From a checkpoint of a small mixture-of-experts model trained on Wikipedia.
Size: 9 layers, width 128, vocabulary 2048, 22.7M parameters.
Experts: 1 pick a token, a softmax router.
Training: a variant of Adam for the experts, 509M tokens, 7773 steps.
Below are experts of layer 5 (counted from 0) of a mixture-of-experts language model. Rows are named router (the router's row for the expert) and show model dimensions 0-127. Each number is 200 + 40 x the weight over its row's rms, rounded and kept within 0 to 999.
After each expert's rows: a language model's description of what the expert responds to. This comes from a sample of Wikipedia text that the model never trained on.

# expert 2
router,122,136,187,185,181,258,160,201,224,209,154,227,237,159,242,233,232,207,190,270,229,261,266,249,266,214,211,137,252,269,143,223,222,252,242,251,149,207,296,105,247,290,191,125,247,170,266,211,242,214,216,167,203,259,173,191,166,249,252,168,180,167,223,228,197,164,204,186,228,206,153,211,169,189,211,181,229,159,184,220,157,178,166,208,234,148,200,130,193,244,159,139,214,199,145,210,155,218,183,200,143,188,224,170,231,225,174,201,155,220,181,279,226,246,157,204,191,182,138,159,202,207,199,226,228,126,167,151
It responds to: Quotes, currency, spaces. Opening quote marks and currency signs, word pieces like yet/got/isotope's ot, and blank spaces or dashes inside table cells.

# expert 4
router,232,232,169,182,178,262,178,248,239,195,221,150,163,210,238,121,195,258,77,248,235,234,212,218,186,243,202,176,171,229,131,159,232,219,211,200,207,254,143,139,225,182,152,259,213,233,157,251,234,257,242,207,249,214,193,237,218,239,184,165,210,197,239,233,255,118,206,138,256,246,176,245,172,221,199,166,233,271,175,209,153,207,166,184,256,230,252,237,174,217,210,231,161,139,168,166,198,253,127,229,212,159,164,291,183,231,169,167,231,224,251,295,176,166,181,211,234,196,160,239,169,212,140,144,238,170,193,178
It responds to: Proper-name word starts. Opening pieces of capitalized names, places and teams, plus plural or ending pieces like s, es, e; e.g. Port, Vi, Bra, Hungarian's'.

# expert 44
router,179,206,184,220,215,138,185,262,226,173,234,275,141,155,216,215,176,228,164,204,239,263,234,199,221,200,204,214,139,256,220,175,262,201,184,189,167,272,140,163,189,225,186,207,180,184,132,226,227,169,236,281,154,128,187,160,184,173,161,228,224,215,239,279,228,243,161,164,197,157,264,220,264,125,141,115,197,218,191,227,149,181,157,131,233,105,226,164,206,230,305,172,213,222,173,224,199,241,214,192,252,179,147,209,107,187,231,187,207,156,221,251,173,150,233,238,266,263,190,228,203,231,207,200,236,183,192,211
It responds to: Letter c pieces. The piece c, cc, oc, ac after a syllable start in names and words, e.g. Pa'c'ers, Su'c'ceeded, Lo'c'al; often in accented-language text.

# expert 33
router,198,199,192,167,161,151,233,188,211,131,179,200,135,293,203,199,209,124,198,258,166,175,252,221,270,153,195,202,171,214,241,258,244,204,204,177,248,142,197,188,244,192,287,204,269,268,247,212,202,172,218,225,176,237,184,262,289,161,218,208,239,216,165,165,232,157,186,202,245,240,207,190,247,224,187,178,205,190,233,228,160,205,172,185,206,172,187,259,228,224,237,245,262,166,192,211,218,161,190,200,215,175,198,183,190,193,92,249,189,210,152,128,197,221,243,208,68,133,166,222,254,92,189,161,163,234,159,166
It responds to: Adverb endings and auxiliaries. The -ly adverb ending (significantly, increasingly) and the auxiliaries and adverbs is, was, been, not, also, more, still.

# expert 41
router,234,232,170,177,182,262,184,242,238,198,217,150,164,209,242,120,201,260,78,250,233,233,212,217,185,247,202,181,172,235,126,166,235,220,212,201,209,251,137,134,221,176,159,259,211,230,161,251,229,246,242,213,254,211,192,228,220,243,185,167,207,197,234,232,259,122,196,132,258,246,176,249,173,225,207,169,233,272,174,206,156,214,162,185,259,231,250,236,179,226,205,238,161,146,170,167,208,253,129,232,214,149,166,288,190,236,167,168,230,221,252,294,169,159,187,202,235,203,163,236,171,210,140,144,235,168,193,173
It responds to: Names, years in citations. Pieces of proper and place names in lists and tables, direction words like North and New, and year digits in taxonomic author citations.

# expert 45
router,215,249,161,182,114,181,169,237,216,201,262,242,227,255,274,221,171,229,234,206,188,234,201,175,224,166,204,283,204,147,185,198,223,265,224,149,247,290,224,160,216,190,171,232,140,294,138,196,277,142,224,166,135,248,144,242,204,203,207,244,134,228,259,173,273,194,215,176,250,197,188,235,192,220,132,177,235,207,140,219,189,259,246,145,234,219,236,254,182,191,254,131,193,196,155,208,250,253,190,207,134,182,201,216,220,256,162,162,177,217,198,227,159,167,224,201,277,149,206,226,233,180,204,189,165,148,149,180
It responds to: ce piece and tables. The piece ce inside words (once, succeeded, scenic, Kunce), numbers and dashes in sports tables, and === section markers.

# expert 25
router,217,170,210,221,161,94,202,145,204,197,173,217,180,251,163,197,200,178,189,166,128,233,268,163,188,211,199,226,176,257,150,187,243,153,175,237,195,211,179,234,235,155,140,161,163,176,217,235,170,188,245,167,130,179,204,198,182,171,212,163,243,158,220,198,158,277,272,159,192,154,147,204,169,202,255,244,143,158,150,162,175,228,291,265,175,195,205,169,238,225,257,146,243,178,217,142,274,170,231,263,215,141,170,107,206,150,228,163,180,213,177,162,232,160,218,162,192,184,186,220,228,188,288,144,244,258,228,127
It responds to: Noun pieces after words. A noun's first letter or final piece after a preceding word, such as internment c-amp, fian-c-ée, rewor-k-ed, plus town and ship.

# expert 19
router,239,296,158,198,232,187,178,202,269,178,168,204,158,147,194,220,136,240,233,260,159,144,186,138,192,204,158,193,212,224,232,222,176,200,192,302,268,228,220,146,177,187,140,220,231,173,221,148,144,224,234,195,175,182,187,158,196,258,192,142,227,163,225,116,172,264,186,183,138,183,165,297,209,199,202,246,209,218,255,218,133,244,216,212,179,215,198,244,193,167,191,219,136,226,160,110,202,179,172,207,211,233,128,218,134,168,275,186,267,220,237,197,222,236,183,203,288,177,236,196,199,249,180,174,264,200,167,134
It responds to: Name pieces and accented letters. Pieces within place names and surnames, plus accented letters, such as ton in Boston, al in Basalt, ed in Based.

# expert 30
router,218,230,235,302,208,244,100,183,223,243,199,255,105,108,234,173,189,235,180,200,195,203,214,207,186,210,228,186,213,264,185,160,159,185,224,197,195,284,199,194,223,259,213,232,145,229,172,219,197,235,267,172,156,202,109,210,209,167,208,155,194,231,221,251,200,141,208,231,233,254,202,252,128,208,263,187,205,225,194,209,157,241,211,173,233,121,270,225,164,253,179,258,232,197,237,172,220,199,185,193,204,190,213,279,182,230,147,183,208,238,164,270,199,277,208,125,223,189,199,254,245,182,148,164,208,131,258,147
It responds to: Title word starts. First pieces of capitalised words in song, episode or book titles inside quotes, plus colons and full stops ending title parts, e.g. Sa-y, Ne-ver.

# expert 23
router,186,109,216,178,267,197,197,187,276,240,254,185,201,179,259,165,141,272,208,131,230,170,230,234,156,157,244,214,155,204,203,182,196,163,230,209,200,193,258,219,223,205,123,161,188,206,116,171,218,272,131,113,184,157,154,128,142,149,198,210,169,197,241,206,155,199,253,200,158,187,226,213,164,156,243,197,157,141,205,208,208,214,148,197,162,189,226,227,240,107,183,223,146,160,279,219,206,219,138,203,155,209,212,145,248,259,211,181,181,136,108,148,247,192,158,202,200,196,212,189,200,151,188,210,252,190,225,145
It responds to: W and capitals in compounds. Word-starting pieces after New, North, World, National, especially War in World War and w in Worldwide, Southwark, otherwise.

# expert 28
router,241,193,209,231,179,239,178,155,145,260,159,202,214,173,208,207,188,138,229,222,179,107,167,204,145,203,115,223,207,164,130,206,259,197,170,130,179,204,154,161,215,275,121,188,132,223,203,220,199,204,219,181,259,84,194,241,175,204,252,260,168,180,203,125,201,258,195,226,166,175,308,254,187,153,199,211,220,133,244,150,159,152,213,231,139,242,212,275,201,192,203,198,129,199,200,224,210,124,186,191,212,207,187,169,230,109,219,207,254,197,197,142,179,182,233,157,188,186,174,233,201,271,162,190,186,182,220,186
It responds to: Short inner syllables. Short consonant or syllable pieces within proper names and words, often accented letters, e.g. Cal'g'ary, McC'o'y, DN'F', Ay'r'shire.

# expert 0
router,235,234,168,190,178,263,182,249,245,192,219,154,155,210,235,125,190,256,83,239,235,234,221,212,179,237,206,183,163,238,131,159,234,211,218,197,213,251,135,138,223,175,152,252,202,234,156,244,237,244,245,220,260,218,198,224,220,240,171,165,209,194,233,223,254,125,200,135,270,250,175,247,174,219,207,167,246,268,167,208,146,216,167,188,243,228,247,242,190,228,210,230,166,150,160,153,208,260,124,225,213,156,164,287,198,238,164,168,228,209,253,301,171,158,189,213,228,201,168,228,175,216,138,152,244,169,187,179
It responds to: Numbers in tables. Multi-digit number tokens and pipe separators inside pipe-delimited data tables of stats, results and dates, such as 26, 83, 2'38'.

# expert 26
router,266,192,270,274,177,205,197,238,184,182,194,217,214,213,186,206,175,225,260,130,213,209,175,215,196,208,221,234,196,191,177,210,176,207,256,213,159,162,214,226,198,180,228,218,197,248,224,203,87,212,249,249,240,245,254,144,215,209,140,168,144,248,164,71,125,270,192,229,266,113,281,197,204,234,213,225,143,192,211,215,168,217,234,217,185,193,152,121,199,133,162,243,225,178,235,150,222,208,193,151,235,240,176,141,206,198,144,149,231,170,195,176,199,157,231,267,172,143,287,149,219,226,253,186,230,213,208,224
It responds to: Years and numbers. Numerals in dates and quantities, especially year digits after 19 or 18, days of months, page ranges, million and century.

# expert 13
router,212,144,215,159,207,252,205,239,194,150,225,155,221,204,257,217,264,234,179,223,190,197,223,188,192,190,282,198,218,174,172,187,224,269,268,175,185,239,182,216,237,176,272,289,218,209,211,224,227,225,193,215,321,154,200,189,237,223,215,142,224,247,147,260,292,162,164,173,232,215,177,207,228,163,182,159,279,245,250,227,217,226,199,216,266,164,218,219,206,242,189,251,230,183,231,185,259,226,202,230,253,241,212,249,158,250,136,240,181,203,209,300,214,138,148,202,171,235,211,139,143,286,148,158,260,216,209,179
It responds to: Conjunctions and as. The words and, as, than, but, including and like in running prose, especially in such as, known as, as well.

# expert 1
router,234,248,182,192,172,271,180,237,248,201,204,151,161,192,239,112,191,260,86,244,231,212,205,223,199,234,189,186,160,219,131,148,234,208,202,189,191,256,141,161,206,168,153,259,200,231,158,256,244,252,245,207,257,212,188,228,218,237,175,181,226,215,245,229,245,122,206,151,268,253,172,274,187,220,210,175,231,269,191,235,157,194,165,174,242,220,243,247,172,247,207,218,147,152,171,160,221,256,112,219,206,145,193,281,183,230,152,173,238,220,258,293,156,167,171,216,233,194,173,231,183,209,145,153,215,165,186,183
It responds to: ISBN prefixes and percentages. The 78 after an ISBN's leading 9, percent signs in table cells, and mid-name pieces like Somers-et, Mar-k, Yan X-ish-an.

# expert 9
router,204,186,189,336,227,154,231,139,220,194,232,130,144,201,127,195,153,258,205,230,220,162,239,213,185,150,249,205,137,240,268,121,213,201,216,228,190,138,223,223,184,231,232,216,197,202,235,185,212,211,232,252,210,160,267,203,192,187,194,226,211,176,158,219,184,139,178,209,149,220,278,233,221,168,235,258,245,210,206,134,245,258,232,198,90,188,171,213,169,232,187,230,300,203,166,135,182,179,267,190,232,190,234,137,219,165,211,237,242,221,142,157,166,270,272,222,204,182,185,208,255,213,171,194,251,176,178,190
It responds to: Word-initial stem syllables. Short syllable pieces right after a word start or prefix like re-, con-, ex-, as in re-qui-ring, en-joy, re-n-ovated, ex-ch-ange.

# expert 12
router,240,154,258,130,203,206,243,247,241,181,144,188,244,244,195,254,181,150,232,199,202,191,263,172,210,253,136,179,179,178,220,272,188,216,102,202,235,175,134,172,140,142,198,216,242,192,199,202,176,107,213,154,174,123,269,195,212,200,186,202,179,159,251,136,159,232,194,240,229,245,208,233,172,208,208,238,178,263,173,237,118,201,189,219,142,263,186,224,192,174,214,162,116,157,145,180,240,216,157,188,130,162,225,178,240,146,201,163,193,244,242,161,125,177,201,162,240,145,173,204,145,231,198,180,181,245,240,130
It responds to: Mid-word il/al pieces. Middle word pieces like il, al, und, id, bor inside common words, e.g. sna'il', Ra'il'road, cand'id'ates, Aff'il'iations.

# expert 35
router,185,307,180,244,189,235,209,211,215,205,170,167,229,209,208,204,148,212,178,285,223,198,144,245,122,237,264,186,173,218,164,165,239,162,235,225,140,256,165,175,163,138,190,105,146,260,183,159,205,235,184,222,200,160,157,183,179,169,162,188,219,200,223,219,190,191,191,183,210,285,205,200,151,212,164,188,230,200,275,243,278,277,213,123,224,131,212,154,188,304,152,175,151,219,137,140,229,172,165,234,185,136,173,238,196,228,199,211,200,190,253,186,117,204,236,180,165,157,282,228,237,166,208,201,225,199,213,224
It responds to: Lowercase word starts. First lowercase letters of words after a space, such as p in pandemic and pm, w in went, ch, g, d, b.

# expert 22
router,239,250,242,179,206,218,185,157,170,141,230,214,261,203,201,277,154,154,187,253,164,165,221,193,310,203,174,285,155,227,249,263,205,183,143,291,173,138,206,195,179,224,197,194,162,123,196,246,184,233,265,240,193,177,273,173,105,152,259,160,216,198,237,237,122,162,202,220,207,192,240,239,263,165,155,197,186,179,164,193,204,204,208,214,132,195,147,163,181,190,226,162,226,286,204,213,200,153,201,179,196,229,137,211,135,243,231,212,157,210,280,189,190,156,238,201,189,281,161,213,173,225,162,214,224,215,167,170
It responds to: Mid-word syllables. Middle syllable pieces after an i-ending piece, often in Romance or foreign names, e.g. Pri-est-ly, Pi-ac-enza, Có-rd-oba, reti-re-ment.

# expert 47
router,150,110,187,240,218,207,188,172,211,206,211,211,214,175,236,233,162,159,192,251,219,205,176,270,143,266,217,207,258,173,194,199,218,199,191,190,191,159,220,187,192,278,140,179,201,201,151,237,214,170,161,254,239,232,103,193,138,218,229,235,183,247,231,119,224,208,220,220,173,128,164,250,174,233,151,151,207,194,195,223,168,162,134,186,189,233,189,291,185,80,218,162,163,199,244,253,216,182,215,181,236,229,195,284,271,186,222,263,235,211,275,239,274,222,268,212,181,162,203,234,130,150,183,239,246,218,240,204
It responds to: Word-internal pieces after prefixes. Pieces completing words after a short start, such as ig in Eligible, te in Instead and Alte, s in Sessions.

# expert 11
router,175,249,217,203,253,228,234,244,210,169,166,221,251,180,260,169,142,184,164,249,212,254,237,167,243,244,241,231,160,206,221,173,186,268,135,210,193,208,217,234,173,165,235,224,240,242,163,243,184,131,241,246,198,232,222,136,209,218,203,114,192,211,208,174,168,151,193,271,220,190,180,185,156,114,173,154,148,242,197,278,290,222,135,126,170,168,264,175,233,248,267,201,178,289,218,239,218,238,194,191,121,179,215,205,124,250,185,184,199,221,215,201,222,206,145,184,214,203,182,236,180,227,241,219,111,151,153,260
It responds to: Word-internal letter pieces. Short vowel or consonant pieces completing words and surnames after a first fragment, such as a in Shea, x, ck, ma in Tamaya.

# expert 7
router,145,194,171,125,171,277,207,207,268,172,246,244,268,190,191,210,242,248,155,201,206,153,219,270,169,237,229,237,229,250,143,193,175,251,135,221,194,227,220,151,179,176,221,164,248,193,160,153,219,224,265,166,218,149,204,180,180,254,244,182,146,148,252,178,140,174,137,127,209,200,176,234,192,265,160,218,215,261,238,177,144,205,230,200,251,137,228,244,192,193,164,186,262,170,214,219,233,243,175,281,219,167,133,227,259,215,193,155,209,192,261,211,248,226,195,217,217,132,128,203,128,222,199,174,189,220,230,103
It responds to: Capitals and slashes. Single capital letters and slashes inside abbreviations, URLs and table cells, such as T in iTunes and ITF, / in N/A.

# expert 20
router,232,230,170,178,183,260,182,246,242,198,218,148,164,211,238,124,201,255,75,256,239,226,214,215,179,237,200,177,172,235,131,165,233,212,216,198,208,256,138,136,225,185,156,262,208,233,158,246,232,256,244,216,257,213,188,225,216,234,184,173,212,198,236,233,261,122,199,141,256,249,169,252,170,229,204,164,229,268,169,203,150,207,164,183,256,232,251,245,178,225,219,239,156,146,166,167,207,252,126,238,211,154,166,282,194,234,168,167,233,225,252,293,172,167,190,205,238,202,164,231,171,210,142,147,235,161,192,175
It responds to: Mid-name letter fragments. Short letter or digit pieces inside names and words, often after a capital or parenthesis, e.g. C'an'adian, E'cu'ador, Ambler ('2').

# expert 15
router,235,230,166,182,181,263,183,245,242,194,221,153,169,207,239,119,205,252,76,250,233,236,215,213,185,245,197,180,173,235,129,159,240,221,219,200,204,250,141,137,225,182,157,259,210,230,158,250,230,250,242,210,253,213,190,226,219,242,183,168,205,195,241,233,256,125,205,135,258,247,176,249,174,222,201,169,234,273,174,208,149,213,164,184,262,231,250,241,183,225,213,240,161,141,169,163,203,252,128,230,216,157,165,284,191,236,166,168,235,228,246,296,168,161,186,207,235,203,164,235,170,214,143,146,234,169,190,176
It responds to: Line breaks and first names. Line breaks ending table rows or list items, common first names like Charles, Louis, George, and name pieces like ia in Maria.

# expert 6
router,200,202,194,268,170,206,203,248,186,249,186,221,207,129,208,222,192,199,273,242,221,210,212,266,185,214,243,182,235,190,218,177,113,247,184,171,267,252,232,219,129,272,204,145,209,183,189,221,249,147,119,158,275,229,215,244,224,246,251,210,236,175,273,242,199,228,277,166,198,187,154,88,197,216,236,248,292,172,200,122,251,183,213,196,215,195,209,188,179,290,218,254,211,198,215,203,183,198,245,171,170,218,186,241,232,181,196,224,232,223,199,164,204,230,230,256,205,253,164,159,194,173,142,264,111,196,237,141
It responds to: Table row starts. Pipes, line breaks and first word pieces at the start of table rows and header cells, e.g. Pos, Pld, ±, Career, Note.

# expert 39
router,236,232,165,181,191,254,172,228,247,191,219,152,170,210,249,115,201,253,78,251,232,235,215,215,179,235,196,181,172,240,129,158,242,221,216,194,198,246,149,141,220,183,163,251,215,230,161,248,239,244,241,209,259,215,178,224,219,256,196,163,209,184,241,231,263,113,209,136,262,241,177,245,180,236,207,179,234,277,163,208,165,214,164,188,258,223,250,226,181,236,203,243,157,147,161,170,208,243,118,220,216,153,167,290,185,225,163,169,239,216,254,288,180,155,185,207,233,206,157,234,172,209,140,152,239,160,187,180
It responds to: Slavic and diacritic letters. Letters with diacritics in Slavic and Turkic names, such as č, ć, š, ň, plus capitals after quotes, such as M, F.